{"n_experts": 32, "d_shared_expert": 128, "balance_loss": 0.000245, "tie_embeddings": false, "beta1": 0.95}
Below are experts of layer 5 (counted from 0) of a mixture-of-experts language model. Rows are named router (the router's row for the expert), gate (a neuron's input weights, with its number), up (a neuron's input weights, with its number) and show model dimensions 0-191. Each number is 500 + 40 x the weight over its row's rms, rounded and kept within 0 to 999. Numbers have three digits each.
After each expert's rows: a language model's description of what the expert responds to; "gets" lists some tokens that make up at least twice as much of what it gets as of all text. This comes from a sample of Wikipedia text that the model never trained on. Tokens count by the router's weight.

# expert 5
router:427527583441532470467403513520490472503560501397484424521525510510467581548512530532504505512502576535482497456523506516515474418498497479534535508487554533502521555592473458529502570513476500481494411574484536489503546454507551449542472508509538471529479592534571436468497505568486536486496456522476532522535483510551411527490624460515505469468470489508545483489474498476480482512525582500503454489493549462470485495485528497493457469506496453467475510465423469575471433549449478527458502502471456490489421481453505556503511498537441553487471499513522541499402536488584439497
gate0:460499516568513510501490477525478538512546468457520499465540516538520481494526531511537512518517533504491434562564483463594476480456504482499466459502561515535486503550534525504535547597523552552463410466524507548518491452521467457492469520509492544495488518470513469484408475463526472481513446510475531597468547491514483474486574507565556494512455471495516424570486573505565476530472549450490462563538520502493467541455503511572492456542569495456555532525504441488456508463512485394484527504549548500557485559500526610469513526457560565448569530527572533454459605528549479462
up0:507520509487498556578477577511520456514509523516460524564515461504525429530469467507452516442570529528494455504470576543489527486507468560523489482568455484515526462448510493571463498451493431472389601554568513450453493482465530541531432536428482472547481474507510556425483472513532536420459504474511500527490537523553480482495486538508510504495462477459528517588558488487535491482482437551467510466512513461433558498520471461527430510505444489540487510447414564524510466487513518435547443555568564431480522431515446500437500500484543492482483440548487488576516464487514440556
It responds to: Prepositions of place and time after verbs like is or was, mainly in, also on, at, into, during, as in "is in Paris".
gets: " in", " on", " is", " of", " at", " In"

# expert 25
router:509481525460504469455473487484563550553466507468531435577521404507496549489554472574506503508535542420513513503544520543582469522454495486533474576409542526558490508523477508507596480458461473448527579485501518489462494438527547508502451576497492596495425496442528507458456510507593507480488492506445499436518525511588458542509482442620484462514541532552544506502514442474504463500497534531432473448506510520518493526504531479509516469429490428464446457534472459499522489504539485522540474425495544498440550476471411525451527587536538485509489468511497473485553472486494485514
gate0:506517459511485514503487506599446512478526543473449519521479476563436423477537508587511458534486507501518442494502492461487501467499566479467454521451501473457507510536454521475590452483558505474489442427530580478443508531547492524471481488528527502514447523509514484521513455461515467491553513538504554564485473517516561560479545476568428462526455515566617470523507533456433479441486560481460525452518551490516472525515434443562481494511522437508563470473452494453565479592547530547539504427427532533452539443447535593463567466468515474515475568484490529519525458515493466508
up0:574526511498461493530431537479490474489519533524582433549474490415494486502545478500546539498487455564452529504495546464551492424424501569483523501531476476476471608520492541523526505509488497509473435466485478524497462546452592437483487513535507476503516579486528479477472485425440544476458478475523456510519453505469577504498446520498522556438487522479501451509484474471446585467587515499411543486621453454479484518538429568499526534500477465501461480533492453473503539525531502439530503476453544455479499496438560549494506450572534495468451493503467512529552528435525479393
It responds to: Byte pieces of Thai, Japanese and Chinese text, plus some capitalized word starts such as Th, D, Int, Mag.
gets: " D", " d", " P", " F", " St", " t"

# expert 23
router:435486500542478487415470526596528521487527499515499481510445430424543551504508506499489497528567578488475518414498448512552516515461556491515485514472473553510533456568464496545560516516465491469422467599564509509405533536470520441485436500497531494513469518517472477515523494509560530459500479534472527469504498449471468477488591484543464535549516500559484518521507479523507459516488501560485442479512581435524508557486471491564385511438485490447595416545451520606463522501532507488459458546513496471476555612515485497450535538501472507540490469513491478458475489479522522449
gate0:466425530487496480529549506458541427483535483454590539519530488515484536416470510484432466501586476506490472490535520497484451476422506555526479519473532454471561475481466465438488521480468502519524457535618569509491551400492501547518440466460538486488471502541444543425451473507537515516490502468566481415502531513450477503532517505426489453479525509520506509504538537525502469516444477429441494515504530481501534476527414533459416514497502489436456522554553535621504432517551506454474484580584482445496518515497491501483510475505429556555544489502511552514453531530504566471
up0:571576396506487511464470415481543410583428551504480490508493490512454532494423525486465470421491454472451471480457467518546505445525433467454616500500506529536504465575481499522446481473547542516521508480500478488492433437569451525488496504565484515542536531449464537534499510537507484472543534470490472547483519486493518478548496464479507541507508462453553446489465506575502596485503560527429469435499482486482487547446563474442434485509555541460550520487504522456453489444530461499497531504526501518522566443498516537470515453522488563471552447467497567584470464433521466524
It responds to: Prepositions and to right after verbs or nouns that govern them, such as voted to, prevent him from, based on, with, after.
gets: " of", " to", " for", " with", " by", " from"

# expert 3
router:499512493438516510448421516504559492505544541524540451515501486454527540525540482500548501524532512456496410502454460418510455434530504476449543467488508470531572530484427537490560486496542529482436516607552535545453523542510571432518464542529534465508535488495427524519507476576466545537490490473464553487502448517510491456520473499526501438516562553508460511552438504498496449474480495578444493489504424477424497555445484516527561431458441489474566519529571398532507532522532430521512510534503430456494522469523521569513452530480501535604442516514487548498453522459484462533
gate0:501520484475515452478337524525557445508600525482493457528494525477485478527391477474488465531508497475471520494531453445471567512522471517549580470511544510480443519432509532446506524451523526496529461559539454484508479499451526426480549480542547457521522512507520515531466510559464488594486547524464419516542494450469502504516475478427530464519546494499507510492554461600495533565480540487497509517514475512497518432490499542444504432525465476431563514544472481575496457479532506465481475496439560465526496504513530605503484555573521550502564505431520495521433522449543543544
up0:527497542494451511571620537531408517459459470515552493442518507457508531423513519482474533496472557488515526484496529510435493545470429485506453575479561492485483386462484474550442527496460479537540539488487562489480550434446457509500474448398440553452542472474506504443529508577524487414537467591554534529525538486577538435475520494539542509502455495545532521446524529466504488520570513528527471515574533452469566505512467480581496581467503487523475491512499543472480532482492511529457553468519497539539544552434519450491490441526468499525559473484497529502502494458453446502
It responds to: Coordinating words ending a list or joining items (and, or, but, &) plus closing parentheses, quotes and dashes after list items.
gets: " and", ")", ",", "\"", " –", " or"

# expert 8
router:509488523439516475505439537432572492506466534479564514478467451471517581529550500476499577518526456452579457421522500537486504472500427512525546507444504465526604476520460450535478573425516470386443499531515484602516497484508528532558506547497549553504547511487467473542532652527516510483466545452418480485465490493524519481494519444513556487462521496518398509526482547465479505494514528536472493516502511413516502574471487475475501451510502485495493533486524447522512458460490438475508515485463474519536474536509470510541464470497540493420437560547479497512433420486561505508
gate0:515515478442559467485510502504516492434444468528481503469464496456495479553558459453555494468506482434559464478459508529525524486494466593480427477450470485578520571505475520578505522459541562504502468485543580522509501563439547586436414491520521547467478426502459465446454572526513430554482375477510489514428453486567536571492523535495467454552578529523488511476482523549447472417485449537496461474506482456521451478570489527439487506512492519550541446469551420479496538467481508542494544534453495539448442512515515487512464512447507450494485526503542456486513521500453499512
up0:503491511543537538484532499519513492418491479449546470500610535532444493531487496444505530472523452500502482578440531506531493494498510479420516545548490485520504586563524425508422564463507525404439530538562476403508504461474497478589452501472509517430491485498468544462434484518541498466490467434522496528505500451452513457500481426576511404489438523452445499486555546449525495488563463559533534489501474511510509461465527512546471527542475492507437533492559525499376511462549520496497439508479482467455528535545487521456469486520494435525454511480461428509537511439566477451
It responds to: Single capital letters and short pieces inside acronyms, codes and foreign names in lists and tables, such as E·C, PA·VN, SO·D·A.
gets: " B", "b", " E", " C", "B", " A"

# expert 6
router:491509502459483478489484411489474541525419601521491517493457542480496571550492443460573533513475513491506474433560514548491458521472496464503511586458527515420529478506456474477579491517502455428479560517536521578466534602419510472485486502446576556512466562468507588476545551540451504458500497572474568524490487486504529502470497490560556498485439559507504532494473518485521476508466446491478492471524478508493519492475508500520539501511484437465467518570543508520518450493524479505487420506461372489574477505562497475468465469486497534505439408546522463474485423439525460440
gate0:541551513504555450498504416493455488456468522464452494480458567502510488545511474486479512568486500491578472527471511394475550470459515540502449484515460462516447478487556561444577504471474461448476385548479455499500517539392444463462457463494521555434492547478555470552534524479476494491425591488447557484491542432505419566495498522536528504502569409503552563470482540504483543509521478480499498460442485594434446463532478569531462490505545474495409486495481492543518483459512473486450514516518549462504510522492480561518526513511510551525504515555442525468506471474508501562
up0:446543531463512545525415517494478491485548428478399487464535447541463474435509478552565509511491478519511515441502465466559534535446547544493498531493478526530534490500466463477486540500549570496483507544510474543527528490505416517449579511471504377534460521467585524495452488520520488518536483499523484481510498545581528562515477489448408560404436521488532462505503490455442584505456469444512457475528478456474516519528533560491490462414417454467555478522519499451487480579514504494519526537464478485464500448509534446426508536518442463490536470505493494535412554464462571489
It responds to: Word-final pieces of non-English surnames, place names and Latin taxon names, such as -ić, -ini, -idae, -us, -era.
gets: "a", "ia", "o", "i", "us", "e"

# expert 21
router:449538481502557494410542435456505524497526465482529519543495492447505521406524515553512605546486569477427447538502460408483454487478508459517550478460557552550565445456522485502475529496476467483505512512517572442515567415453508472470490521465521534524579541542502564548466478508488481381485500526488500510525521511529444484466551468514551474463483552493486470470449433522520455460412485543469500479518569475441485564510541478500503456502446489430490500438553516584501465500537478580470456543547503504536507541500564507491565539485537523481476546569488536488493448470478500545
gate0:425490478524538516526468463505445564511493555418495535494537637448473551444540522518540504547482518520545383464521480458489476490489512540474469528499543587542497515500574567496572467474502427546504504527490538453495543486430522519487505477539528527476460489512507550509552495467515449507549451501555446510494517532529456568463578472596520479539476507492446473499482441551526516501485498445500547544510589470486496477533516503486445488522478514557446492504471504475470399466459530551519503501474539468573431531494571524518527511517495484506477507565459557485476484598451479590
up0:471488502446471509483519506482471500529466446373523532523487539506519491395515534530497542519467510452486527536511502433486508451498494461499554467523490412506505387492481473494547440491551516542514395537492493508515485508496501497455559559484442435479539493487527441471567549529469467471541507529485526445457489531480539568471414539492481439543533447461462492535526556459507481446470575427442534461512524574495468460502449425484462430476518515510459487519489507529459475508431536528536485466433504599471484449514472445561487464502441535510553500502549508563510567510436449528
It responds to: Subject pronouns and auxiliaries (he, she, it, was, been) plus word-initial pieces like uns-, Res-, S-, s-.
gets: " was", " S", " he", " s", " is", " He"

# expert 0
router:397529508468512446465483471432536480512579482511457540510555458481530485490492434526560512488502545490539444451503417504557504498452459512526487477435497468537484482578484471446527494519408481493474426509520495541548481479512520522522493581481496489593491542500507470484557552544448537535455508537435542420506426499483471557444496444535536487504530473548460541540458560455450495556481506492434544508572545467459504577494477526477510495418438518472562501563558563553503456491547537551468485450480532465469487513510468518570482523516564484492485536563466555473487518462587475472
gate0:507494514510498551531503510461527481510538500478409490453575588469425527446508466476483443537487522509563456471516411478453531508478516467491437504450522432516566484491563479409451488516565539455467507465503473500484488536523472460480488552528557484469516524490494488471467538566454518543516483491493518509470485459506466618596486444475498539529520528450495520505486560514447481477488513541519467444563470473495487454525442569480491513511427496527531497530511431471474492562502526471450481566475470519474471540373475462532490548500460466497546480631554550484423452551511522559
up0:489555550490506549519520568511530527500478566488492455458496391468546455512555519497465493527543509476433567488491498501558515521513501487528533501434566469506487458480498502570487449568516472457518443461491527464508498465387550575577499426447428519517509537521428499540558532487501432577466547409532412514548489454553481459452548539548464485503473507502554502457489447497459536453416446451536557588533515523479502505462542474504505492508519487499492464491497523448436492547508504496516529504501546433490477478559563526437545470454519545464454530538488436523498525503448468456
It responds to: Digit tokens inside statistics, percentages, scores and table cells, often after a pipe, colon or dollar sign, such as 28.9%, 14 points, 4:30.
gets: " 0", " 2", " 1", " 3", " 4", " 6"

# expert 26
router:521551584482490466514458417524501479508494485433490505499508500503506523437541478461503542526487518496492432435572537486526514426465511444465505550493574489486578496442451489463510481500501573486501461520508556493480468505513547476544467531486472493528420530562585525406511549482515541511481446506493547505481486491479463537500492481551546413534481520544447508556501451573448463492486403559485455502474542497553489465502563476471431487519397492518549508487509421528530442561515407472500445504507426500471511508589467558530416511471561536537502525514457522563438496508538468485
gate0:509476503470507468484461521470450409471499600518482468551480509495492472425533454492525458534516485523482418492541490505495470559455469523437493465420539501508538472472500581441463483488561525504467598555523499534515532465455509478496464549414417592509504464493468460458462502411468487467501519460515473488483500455471534505489449518471556449476562516496441525559491489534497522407556471451473459520444542503517469419466538535470544440483481473465519476576529420481466447477501500494474465550539517443455491420540464496568431557462507457568525454516431523530490470532487509469
up0:547525484506505406586482514524491471448462527488533412497442520485498403478509508535500520499506453503460497467485446545514469537464492450489461473503565481538478517437506497403480496474514485537493464457519498504495534473456517543502413460493378541481470498530500391517524539522382434446477496529494404535519427445474518474470453529450542458504526532470475518493492524499444550459479515475454478490468548559571514469421528531502616444469464492467498485528474475473487462420517526523520490522476462459557484405535507500537497503421532459517485500496488544457475450478541476510
It responds to: Full stops fused to word endings at sentence ends (s., y., ).), plus line breaks, colons and section-heading equals signs.
gets: ".", "s.", "p", ").", "es.", ":"

# expert 9
router:476495508483544507520535516494533493546530576504538508506463463440512546491502474483594541481513518490487423522522403475470493501502464507500499490353536535521561512559483495442494527471506453492495541557511567507447427467545552470528482480456521484501533477540464541497513485532460489544516465471501536507517473526553427545493469484545513498501464529480462534471503483603484506490528468552480405476522450366524485547457473480599461478483398444454545518486565453547513477518507485517494519520537471567478503484503491601564417569491463563494482498497447472448484538470519466454
gate0:477545536435455452575429495538440510556509486521495479496475498516512442436563510483527540511542515480447534573449504482446550473530522540572477509436500487551435520488508526446489557526429486498494515485503490461514520491617448551494506446497448493500542476483484473516507483495422478477569535464513601482535445475487452499453509460521439521456590590532470523504484563414474535500431549565522507537514488479478471503525432521519445476430496568488521484526587471543511539483514600522517535500525435425506512452486499485483585464468470512492534567493541519528471534474481463470
up0:447510496571495482491461503466589539482542472500509509570519511513462513475518464524527568485561490448495482556438523541499512483576511448543513484502510526517398548548445524431491486499484533558498428510425528521513496502548499556464441496482453443489501497556487456509459481560557540515442557471465439445481553565475492558465521493462518498472525505581423515524514558518549480473573529426480491535509439524488556580516401450519547525481507527443465432494530512505494541510536477505526438543467565422449473494472492479471540458443459473503589502522547466481467507439432503454
It responds to: Commas, often fused to a word ending (s, e, ore), after names, places, years and scores, plus some periods and 'and'.
gets: ",", " and", " as", "s,", "e,", "."

# expert 18
router:484513498497489476393443510479509477530446533413576476502482385447519584502533465450541516491486506458488474455564462451574508534416514455492526483503551547498535476555503409450511488468495590494482527537532456530545508577506516431479504526465520507515447597487493516490505559554525513489519527477461510475492510498470512531452527489520513513508521475561478576504422503533446457461485485487468479470531478500523457561482507523513552479419498455487499479495526507538587493466506423538490462522401509469522491469516390563524533522531540493535477485573458607521514536552527489503
gate0:496459480509528437543540512568474502493491471478542452498498499395531530466503422506575482494506478521464513567508516392504514459434529555517504487485530511485434550519496536505539508452531453478504487473540438449522530552496469499505562529457477488465457507443510438462486487492551526438525503537456559567487548563495453480510500479557468525537507579471480540558485502541445402609455496518509542455480511530537500461499476567486491512521484550469453476433440549532471515485484487537527535524487513482530445464548530550529509520549540440529445439469379491543431557591464498452
up0:475487527518531515476468549474473510474491473438510501482460538382538525528519541457512528464446547519425502456546502551549475481486561539492578588447500555525451546535496510513518493484484504519535486466516525456571447489475530494466564470602460546508538540464496540564454465573419492459487434492532483488450477530525482498431493508550440452463477520494438470483455527478431484568540493449591483480524480548465419520432498532497509499447511490461503534456507486521532448517451479518492492517521530485565492451585464588552487525491454507568507551549442463481506588537484570480
It responds to: Blank spaces and pipes in table rows, especially empty cells, plus ordinals (2nd, 10th), Nominated, N/A and coordinate suffixes.
gets: " ", " |", " 0", " 1", " 4", " 5"

# expert 29
router:532537513542478512486488527635540471529488558454580522500481510462505516527551463503429518499473548455509497546547518484523443526450527497485537491480564581477529462510491480567483504504558529460484464530524477447449422446506486453489482506425505516528486484484541452443515568521466508502363510508463515451495500540561475517511511435510515477521538588542554490479476506464445505571502453599433486473524494491537487465494554516503485439454470485472491481503534406524481509512535534501467517493421506482519540486545512504549498456609485513454509485545461486444488449525635479556
gate0:490539535486526520388482556474479475531481456469478510477513503468504527571574523443434512460532560509532448529468506532505510545504579542455495473502463521489511508431500581530491500477640491470506492544527485519451494456485431489545445557484534469506533458462476443518420513491548467523443454486490426485513398565434517467480527493451479498518501561416507515543506512501510515509505524581477575533593506525529564573486497439479500536504527475489546531524532505491494496525550582566519513536473491585458472533426595548499478488541506505477495434482457549551500479498482488487
up0:467509562509469470573494454539453569455475451484551514493494521516521500542429497471509546412469460445461531462489490497516514485486519572473557512511458432509478539438555502518449525540451449543518493577511519499460608483486424478473433525596461507563521516510509565518523456507539469484482565551560515482516459465508546532520531547556468496569535436562429464470435477476472426424575565501499536497508533530491543584446524507489524547500488563488473494540562538498507497504519521527498440502513527554443478534469447488450554480554466568498521452494506523439458560495519548502
It responds to: Consonant letters and onsets within proper names, especially h, K, Sh, Kh, Br, as in Ber·h·ampore, Mc·H·ugh, Pal·estine.
gets: "h", " K", " H", " N", " M", "r"

# expert 2
router:470534581469484468415489442481483562516564469468549498427428500535531528530477482535493506533553486525528487520592569479497467463500487511475483519476537516468546447514427523467512523416440492491510410530554442472483576533499522486514521521450529470566451532577481475537431515541464472472491519591492559534524454472506491503502506514490501501498483506470442573518494505559501475513422454578481484472571553538520498497423523518548455471480451491448509451426548451595487506501519512549479493425513514465480508528441477554494421533509487549403500469514431536488542497501491429529
gate0:569497506437490463449500478448458537555412527461592479459484542544480526511483534435526514434501511509476503440546573541534444563554457440463493493506465488474450547485512530460458507482542414506462524559497443453546502586500511513512466503492550473453455542488489535514413571575560507498422489529544571566516452510532454482496517496474453497500458476486482515523443462557537453467482520567444468490496528495474455414540538448539494464504515511525593539524492591558461525496483479468514500488433421569516506526467483422500497474494516537497512504455496559557460509496450483478
up0:482478516414460478508514527506528553515465516526552465501450561481501411553545491481518461500486584532508601473461537563575487469535487413531469461457522587422538493481492451462481470548516408462500513494532430421525455572509529497567504408465558514416480473479451494549450565508502451512509496490566483522530500560491493460443507504460537473526472512589459551451483486504577526484535512533423550489496472405467411491441493451511513454541507484483501501504450534552466509470492511534481567550533507494543507527468489459532448449474499536494503510458489496530512478497504445512
It responds to: Articles and possessive determiners opening a noun phrase, mostly after of, in, to or at, such as the, a, an, his, their.
gets: " the", " a", ":", " The", " an", "-"

# expert 11
router:388516570499504498474457561494492514487461556538545551514461460503553538489498504472526513464499527459573417488503442492477529496448455409558549491517507493498536465465475493456525561530501485476486530543560505485502493512547513461495492496384522489534414447460527517469506527543488422463422470518474510523491417475491484483514503513533517443451535495605468536431507510558517443540400477583509485488567538444595542505483478481534557474429483479487543445538522525543464527574446532543449502507487459464514525466534536527514462478500537520479464448534495458535531540448461462554
gate0:476555473546496485466538461451501498491501421487472511476497524474535488472499449560510453461520583523496420485539455501495515488450465477527479529424456483465557480479437541509509595523508505496475510497505513488536486526486503546446567501404548517572496512484493510469489477466496467530531458536468508474452435474429484517589476569542545462495529372526508468500483486528535563470473467522436458476543539527519553541567427418484449446412512492591560528471537503538458532538432505457504512469555523481463557508578452561503487489445498508555494543529467417539523547532507524478
up0:424515572456437511553560491505491538513392464515521559465430567545515503409504505497535552510517458549515569562456544515538456465551478440500525446512505542467478591546512456490514476540503509532478524549466556517465532517582452492505511501488520511521499562517495530469498534467473527489474468456515546454453529450522503487454463474464433553493473418498510432435486489586498498486572464523500471497579486475467436474498467573512489559524528490466529534502499466439470556442477472566523509534489550462421478480446554490496526504553533474474542540479398547552467444546527464497
It responds to: Possessives, the, that, which and who opening clauses in narrative prose, plus had, has, have, as in "convinced Harrison that" and "received his".
gets: " the", " that", "'s", " his", " The", " which"

# expert 30
router:490550484485560484485510539557524475537539508490481484474463457507529526525578513487493503567489555465477480502549412480510481538497451466448499532495498584574485455505468446480589494490434541525484481430560497471445485440565530502488478511484508499536511564525513511489541518554496426492477522557487502543527436447529456547480511487542556508552471530450452538531410481516442500551484432581429485455477535523448529579426512426523535494467577439507529536524537430487554480472478496486511449533473542537490468477470478550544533536459525497418413436577459543531526484520499426515
gate0:511460556439517428367482525531507496608556451465528471483509469580436480510501481529513526479464484493457476495493467550509517423541409519462502512413456479541462506555443504477512500557478541513535489568527525531426417555553469479464479514493580482494469512503490512493488502483482472435506449472491526515513503608545435497547473530505457476458530512476517444566522512595495535520525467566513537482514477491437481476498406486489484522508522534554502515434511565535521506559553528501499522535468519546505413424454461507475553515469526547507525491503429541532490511555534446492
up0:470512483458502526519451495507510489479432531511512418487481505471519576564478490491558519532473478436480589513473459535555494525517414522499518424540456500462563537505531488526535486457501488511536521486520498482524514531587521480434474513493440474545497471441496534494468429456480585466505479524435534444378525482506555477546596518525482562534497461514526501430539533547468512498486525538499509557474469502387516502495542502507506535439545483565490558519541531471510479448486536555477450500422506488504555423547496488555515612522509508471483536528427554487524504530490386477
It responds to: Pipe characters separating table cells and rows, plus markdown row dividers, slashes and coordinate markers (°N, Coordinates:).
gets: " |", "|", ";", " /", "″N", "°N"

# expert 24
router:513554516465540494526428483532506480509533561441458452545442462520503473477555517517566578525551484419557492508539470485500522440501445416460500456440506538540513492481483467546485621443511576495472547608509492448524467571476511446545453574487518507484449589502454449481509486560525469403479476548506510471516499554453500476507529465494515445476547506512471511471480532512476502467471531493474464529481535444543520538478491458473418452486518500525554477570514529495506416543523512505442456544493530484432416500527486517501464537464526502507483536544473453485506439413538495585
gate0:483488492540446507507442495552555488478531406544549522477433510490480441474489533486450495544550459512532522462456543490494533528558560518498495566429604561501449415494490491570475520579528471544550473474521502496485550521531508484489482531486531572524467552446413499501481417556417463490453510572576487480548469562540500554512487470497442444499544486488488483492488460533504450559501471455479529522488490480433498543498431529483543512476571544615518490452484550464550551540452530532469475464492588509487509425524450507508485532487543475527469492563471489477512516573485484542
up0:490521444475497500485484526460512573516454571510480453568576556514566539550479544479524480493443507491503567532530482513517520482497517447481509511546447457461483463533532529483485503449461508474488505548447488492547440449489530508507490479487430442440518519482594531489502572441557536515481415364531519532474479437451473484512552509527588542583494508522555544550501558478528522465470488509532472536508459534614484513441565428560493525488472517400534504491513493507490500458486444481509573532537413535548482552519537468450486493457523560552499475481526472524554535462523504481
It responds to: Line breaks ending list items or infobox fields, and wiki heading markers (==, ===) before new sections.
gets: "\n", "===", "==", "/", " \"", " ="

# expert 19
router:474551498494532495512494496537471605545549500530468497620461544443513507417546400501462526540459476513534516445504479385487494513520430501512497579481551512474487545501502513481507496503483463492423549567478488508477577491500577523524481477462544536505527466520456521446525452566550510526527500524463531492518492475491496543455568494477557505520519497474523577541467537541482463453527444485450521380547493465499433453449502520501534486500541443502521446521482505543477479525500484559508457529446555524502534521466529563537520477453476515435381540506524492580495529480452425461
gate0:503508458429545538476416465539524535505532536519405559504525519448490501440462603509517448515460455495499532507487505484489421476500476563527460528494535484511530500477494570479502429453513429532484531549515567580523505473522527500481465510540525479501530501479510451489444491488501430522563472535514465516512462512498555533417563475462547523429599516514576491513469495523447510469517547432491575436544506503541416477478487458483438497531478461527544485522528485493423507533446486526513499514454487537395487518514591495443483509460534487416411478515461536556535573469476467481
up0:526569488498415455543510464479424479460432502480504479513499494481560532482560528525486626454486518509572498507486586422402479510529508549575491515538459468423510472448538509505489466545518529461542419495549393521487444498485537509472536544493458446448462447516467497460578540537487511497457519500595501496520487502502546471512539537509523500498479529486559505471484551506540553463521503539438549492463528493435458520462562475451545538503480578497522523448479484516508503570492564532508473493451469469487420431497468498510505514492474506494536408559460529532496444462522579462
It responds to: Vowel-led pieces completing longer words and names, often Latin or Romance, such as Ver-on-a, protoc-on-ch, tromb-one, Mexico.
gets: "o", "on", "er", "a", "ar", "or"

# expert 27
router:489522514507465521513461485472500578496460574482503547467426455466495596469495483495530519491497507520539420493493492487503494472494516490493452649495484521516504485446517449509549526521514538530494501521488563583514533468472486449477490569395498517497496532492491513439539523493542507489495496578460521529513436437487508552452540455500497468430545607523418514468468542534499508558503478557493430473521456553478559497475491496489491425482501453470509459594509493491492508592570463532453534526430479482493507526561455522526525477583431566485462489535505497479493560444564484409
gate0:479630495528505468481527467467503467552477560485472531503477516529522513533520507481476512548568532525545497475512510468539435575487583536548425578508413550486514557452528567495485511543525564452502514452564539472491498481515500487448491541494480458536493525469523456451509443489520486558469467566512500528549404490455521460528498440502412506513588533518510480448490502513521547523557488570507488448449440565570532442528476533503436485502460468475528472491502495495389445521479448514388568544515481481435410538488485537522482521513475501488552517432500504506523544480522496500
up0:463497520480526498536529436554517453498452538550525454531489520510540448492441529496452516517442535436502502493565480480503478477460504589510520533469430487527467542430520492520523493557455562537528522431603556452480458546477552522451431425521535492473527477455478496547527584566546486537499483513497563534502491540538554477535476477532482472551448515462505553472520521526514527518526524484528510485477460642536505422466486460525564546476512504473550480487451488532510606552507463536469525444537423438497489520442538497479504476475500461507598556415508525441507437493490527509
It responds to: Middle and final syllables of Japanese, South Asian, Slavic and Hungarian names, such as Nak-am-ura, Sak-ur-ai, Zlotn-ik.
gets: "an", "i", "u", "ar", "a", "am"

# expert 28
router:536578553445541446459438425485514511513478534404536484534475508440489535499602503529555555466506515543597548412444515543532439442457492502476445502550559484534577435539469503453552503475484530490477535523540481524454487560559505387563473488465470442526447499473495519521524497571504472508492511520448516442518487479510454461417535485535514431508522521503471538524432556523497478408497464555449443462506510495530493517480455552519490472444528509519565480513500459521529444517552504552490473487490479522571430457552528514558510516490459493503476471510467566488499533556525521471
gate0:559564550508529448505425476574458500475564559512518553494477477474478530478511548444519522520493499481447510513479513463515437528530561529523537495522525516576473584502456496527452512493440524508484485417456487517495509524502494530570472477498548439511524462483513454489507556496498406577500545462490511476545483465476558557429483556484482458514539506516538532564504559545563518446526458468503570398559493416534471519474447510491506502513529563488491433502524476615535542473473508438598507444486564507480419457501544525443434504536494475557487487489409507494491539498515497445
up0:502467558523426537537496567461513522524490565455474430534537524516498484471491454474524530445505562593577499499459478551480507501580536442489454493533555491569489465516522495609587461540472504528543443429494540495549522528530520461500476479511517550537495550452479426462490491508538491475508573494370504509468541515555558483518544535543477527555509505474459503450489554470433547527519520522513552574402539516515448514551473511491472452507458512550454460481465496517498486487489521504452527536511472439415513558502590482469512522571505562527462548505509516424541497465524478496
It responds to: Line-initial hyphens in infobox lists, table pipes, opening parentheses, semicolons and dashes in structured entries.
gets: "-", " |", "|", " (", ";", ":"

# expert 7
router:530492510522541462529473446481494544434541515496467489518473523461507524480496481461542590472585513446493483463489474478520445494461481528628548522537519512487526467516490458464514488537549520527461484492562473519440479471497530465512475516492485501486536544511518490560540502576456439495519555529476532520520455496516523552541522481519445471554558524522497563478519470535517461478483544494466479489596460505540636545473517383571477492463504495534542503508443522488468464547453454544430443489495426526445539545444526523491440507497432483499474476505451542421443493406566414439
gate0:473562520485502447566467477563586492508489530485460446468570576570452455505479444499507503531546512476408477547451480507440507544470440526557492520533463437457486383495474505522507597442494479448492456552460441490492524483580556546526515503455510523527503539552513455529499585528434529503533543486515431505531516477479483482468496462562519515494538506478534541484456497474512497540492471541498521461523513587469466440495485578525458521600489506531523504500458522472469467517400508523538456439468498489494496531484511518503539531512413541567474507569576530449455482516565539515
up0:515487475484508402471478442465435516479494497533486500457505476506463475490476490471558514544452552452533505457550487449458511563487513490457579444458495476532452506558530507457459504487518436527502460555438521527527476529565484476528494554471569493463437480500496462445482498423468470531514464439460547405556547497480543523516399521489528420553534487524433506452526516497496494500529509472543517423465512481479512556483499523542516455474403520505485586485503481489446526561490494512451394484523523496550514597412501483541468453498562531555553516522507457492583547511539584512
It responds to: Suffixes and inner pieces like in, ed, ing, g, id, plus participles such as known, received, designed, often before by, to.
gets: "in", "ed", "al", "m", "g", "id"

# expert 13
router:455532512487547440480465524485545456552514490439591516485470547499488508495578486522492524479504543434468520487521507356495468469392469499451523509464552604550547474490475512500517581474469554444515430516516566515487440515595490481567470472483516453526463489545500474524462512602435537455470458493507519461511519501540520504449623478528523523492508489495458518481502576454480507528529567535469480532526552472501529477480531461526467446444509426502516514444524493570556499502506543525531443458457511477467559504503465510508478532565527468532464445468501488524486435462512512574
gate0:447495460481540523448496536566537448519499494558473425513472558533509564491424491494464534501484476460428524443545522453470549515492399518453473484536524482521495396519525524541458496453500526511517515547543526482520450535554552513433499498557499456535494523554476499491457420462463540552526538368518545523448485460502491505478457485473463619458500553513407505475489512412513531590481497440461566480532483450556475464503522508509481456507519528497500488410556538476493494511569550515475476528490499525439491518526495496550496526534493478455544468498491541510417554442504442544
up0:539477548511472430455486426485502523564491540503460481477552507477480445518542473478514535482533506503437504460419473493471508446496532521507479575533552574547557504460560567531427556511473503478447513558480494532497481521450535568469536501518466441504465489551496529496490455499469531504474511445582564432534453383420558512476459521490479523540471504493459443478528513479483553615534502497448503527560499507455462489512548489490586433439516525514480518502498501473514462506546504482439536442550436550494556552503507497436446512514460522413498448505500449570424488526525442527
It responds to: Lone first letter opening a word after a space, newline or heading marks, as in V-arieties, n-ecks, c-avalry, M-TV.
gets: " C", " P", " M", " V", " c", " L"